Experts of a small language model.
Size: width 256, vocabulary 30568, 52.9M parameters.
Training: a variant of Adam for the experts, 324M tokens, 4907 steps.
Below are experts of layer 3 (counted from 0) of a mixture-of-experts language model. Rows are named router (the router's row for the expert), up (a neuron's input weights, with its number), down (a neuron's output weights, with its number) and show model dimensions 0-255. Each number is 200 + 30 x the weight over its row's rms, rounded and kept within 0 to 999.
Before each expert's rows: a language model's description of what the expert responds to. This comes from a sample of Wikipedia text that the model never trained on.

# expert 17
Description: Verbs after subjects. Auxiliaries, copulas and main verbs right after a subject, such as was, is, has, also, featured, falls, in narrative sentences.
router,159,216,222,192,161,207,248,203,197,184,268,188,218,249,251,238,172,190,242,215,181,208,197,218,201,181,191,226,186,243,178,172,194,241,193,201,225,171,157,187,206,173,209,200,204,211,134,172,172,195,128,217,206,173,194,244,192,180,200,208,209,221,200,205,170,164,227,179,233,201,210,200,275,222,118,228,236,146,167,155,216,225,203,218,194,194,172,155,222,225,154,169,196,144,233,232,231,268,191,165,233,239,209,196,223,210,249,214,197,166,225,181,234,186,230,236,246,196,214,226,182,203,196,194,161,221,217,199,187,204,218,197,200,190,165,194,251,233,241,178,217,194,231,209,199,171,244,191,249,208,187,214,232,183,213,199,211,277,176,204,170,162,236,248,151,126,224,214,169,227,210,174,221,216,226,207,179,181,192,180,178,228,199,178,196,227,191,168,155,205,174,239,207,190,170,192,189,110,183,181,174,205,175,268,256,236,214,194,173,186,217,141,189,139,187,209,273,201,154,132,201,164,170,214,269,214,174,188,170,165,176,232,196,221,244,176,201,202,174,209,191,156,212,211,175,200,162,211,141,189,176,172,218,221,160,190
up2,209,200,170,184,157,204,198,197,115,213,209,178,195,257,217,198,209,200,158,190,201,182,177,180,199,238,228,267,178,186,239,176,100,214,172,159,216,186,156,216,198,215,200,205,191,205,188,223,240,221,221,192,188,268,156,160,216,211,241,197,218,212,166,230,224,180,205,187,217,166,169,181,196,174,215,223,200,228,199,163,212,196,180,144,211,216,204,226,188,205,242,215,214,197,202,178,191,230,137,199,242,230,203,215,193,200,198,234,206,191,214,216,222,213,166,222,194,212,238,183,245,154,190,250,194,261,214,174,201,190,167,212,219,153,203,145,169,200,240,165,158,238,208,237,203,199,223,204,196,231,205,217,181,164,172,217,190,211,243,202,206,205,188,215,168,227,145,238,175,205,204,194,229,214,200,220,206,144,183,179,188,273,224,204,155,186,233,163,144,177,159,289,206,236,189,271,201,200,141,197,171,228,189,231,254,214,218,144,212,246,172,183,248,217,178,233,185,150,150,215,194,163,199,225,218,169,172,206,261,197,170,241,157,168,216,172,189,201,142,196,222,136,230,222,207,173,273,211,206,156,200,280,224,222,210,195
down2,191,215,221,167,175,151,211,208,218,203,194,199,207,191,292,177,219,148,216,187,249,194,194,198,238,238,150,221,241,197,230,204,164,211,215,158,176,172,212,122,210,257,206,229,216,250,188,168,220,167,218,188,227,207,171,223,209,158,191,199,205,142,213,202,135,173,205,197,205,180,227,163,204,205,191,222,223,207,183,169,143,183,173,178,217,190,158,201,220,208,233,180,266,178,269,193,207,315,191,184,165,211,146,196,215,163,229,224,238,145,185,144,250,214,208,220,205,177,207,185,200,198,250,193,196,218,192,178,232,195,228,220,221,193,233,184,220,211,201,198,179,208,200,191,231,154,171,244,233,226,239,182,223,206,147,171,227,226,187,195,249,181,201,252,208,186,167,180,172,202,190,208,177,186,206,227,217,199,237,176,214,215,220,148,187,234,154,203,249,159,224,248,214,203,208,232,180,194,178,203,185,198,202,185,185,207,218,138,233,240,200,157,234,213,185,209,172,221,217,165,238,261,212,247,226,200,228,204,185,184,169,183,176,212,229,140,227,199,175,188,139,237,220,191,193,92,217,175,156,181,142,161,180,237,238,199
up3,147,176,239,191,141,195,215,212,207,164,250,118,258,166,189,162,167,211,204,209,239,227,192,217,182,138,225,217,193,187,175,149,217,215,171,192,221,165,166,222,206,171,188,196,199,191,218,120,210,190,195,219,170,189,136,216,162,194,243,192,214,223,160,212,252,210,202,203,212,176,239,202,226,192,159,203,183,203,202,181,202,242,228,193,218,233,209,216,181,165,184,153,210,181,169,200,169,187,198,209,198,202,172,159,192,223,201,216,181,157,184,198,242,162,240,234,170,237,265,212,245,178,186,152,192,230,170,196,220,223,218,182,146,195,206,178,278,194,175,179,215,277,243,185,188,120,188,253,234,218,212,170,224,223,182,195,184,272,156,229,191,194,194,228,242,222,226,182,210,196,185,254,227,168,228,251,158,231,198,187,251,194,155,204,242,200,154,176,177,192,159,254,192,175,240,170,184,222,153,184,238,194,198,214,223,209,214,175,208,162,232,210,179,179,217,191,219,201,213,214,228,178,183,172,242,193,202,276,177,175,190,276,193,229,186,198,174,232,199,224,188,209,221,149,200,196,155,244,257,234,189,186,203,264,180,171
down3,200,180,196,199,205,261,242,222,197,165,259,186,203,179,229,153,227,177,204,179,195,249,219,239,231,211,153,200,209,183,202,167,154,160,225,179,191,176,184,135,254,183,212,164,211,179,205,234,247,215,116,173,235,224,145,219,222,241,179,210,234,222,227,176,187,196,243,205,236,235,209,193,216,199,142,132,196,169,204,213,225,212,146,189,192,196,186,211,208,171,227,161,169,228,240,216,218,191,174,189,141,215,195,210,175,254,173,178,194,161,195,175,186,219,243,188,241,230,202,223,211,224,210,155,244,188,171,192,178,171,242,191,219,189,196,274,165,185,140,213,157,174,231,170,244,254,208,181,151,214,145,216,199,204,186,208,278,250,184,186,196,197,181,158,168,214,198,180,180,188,208,228,185,266,202,245,225,117,181,203,249,180,202,188,178,144,218,234,187,253,181,223,212,216,225,167,225,201,205,159,174,208,234,209,211,158,227,225,255,167,263,159,180,170,165,214,164,193,225,180,167,182,263,199,193,189,244,188,241,216,190,200,220,238,192,163,207,201,201,236,234,199,200,212,170,207,221,202,223,207,166,177,221,159,154,224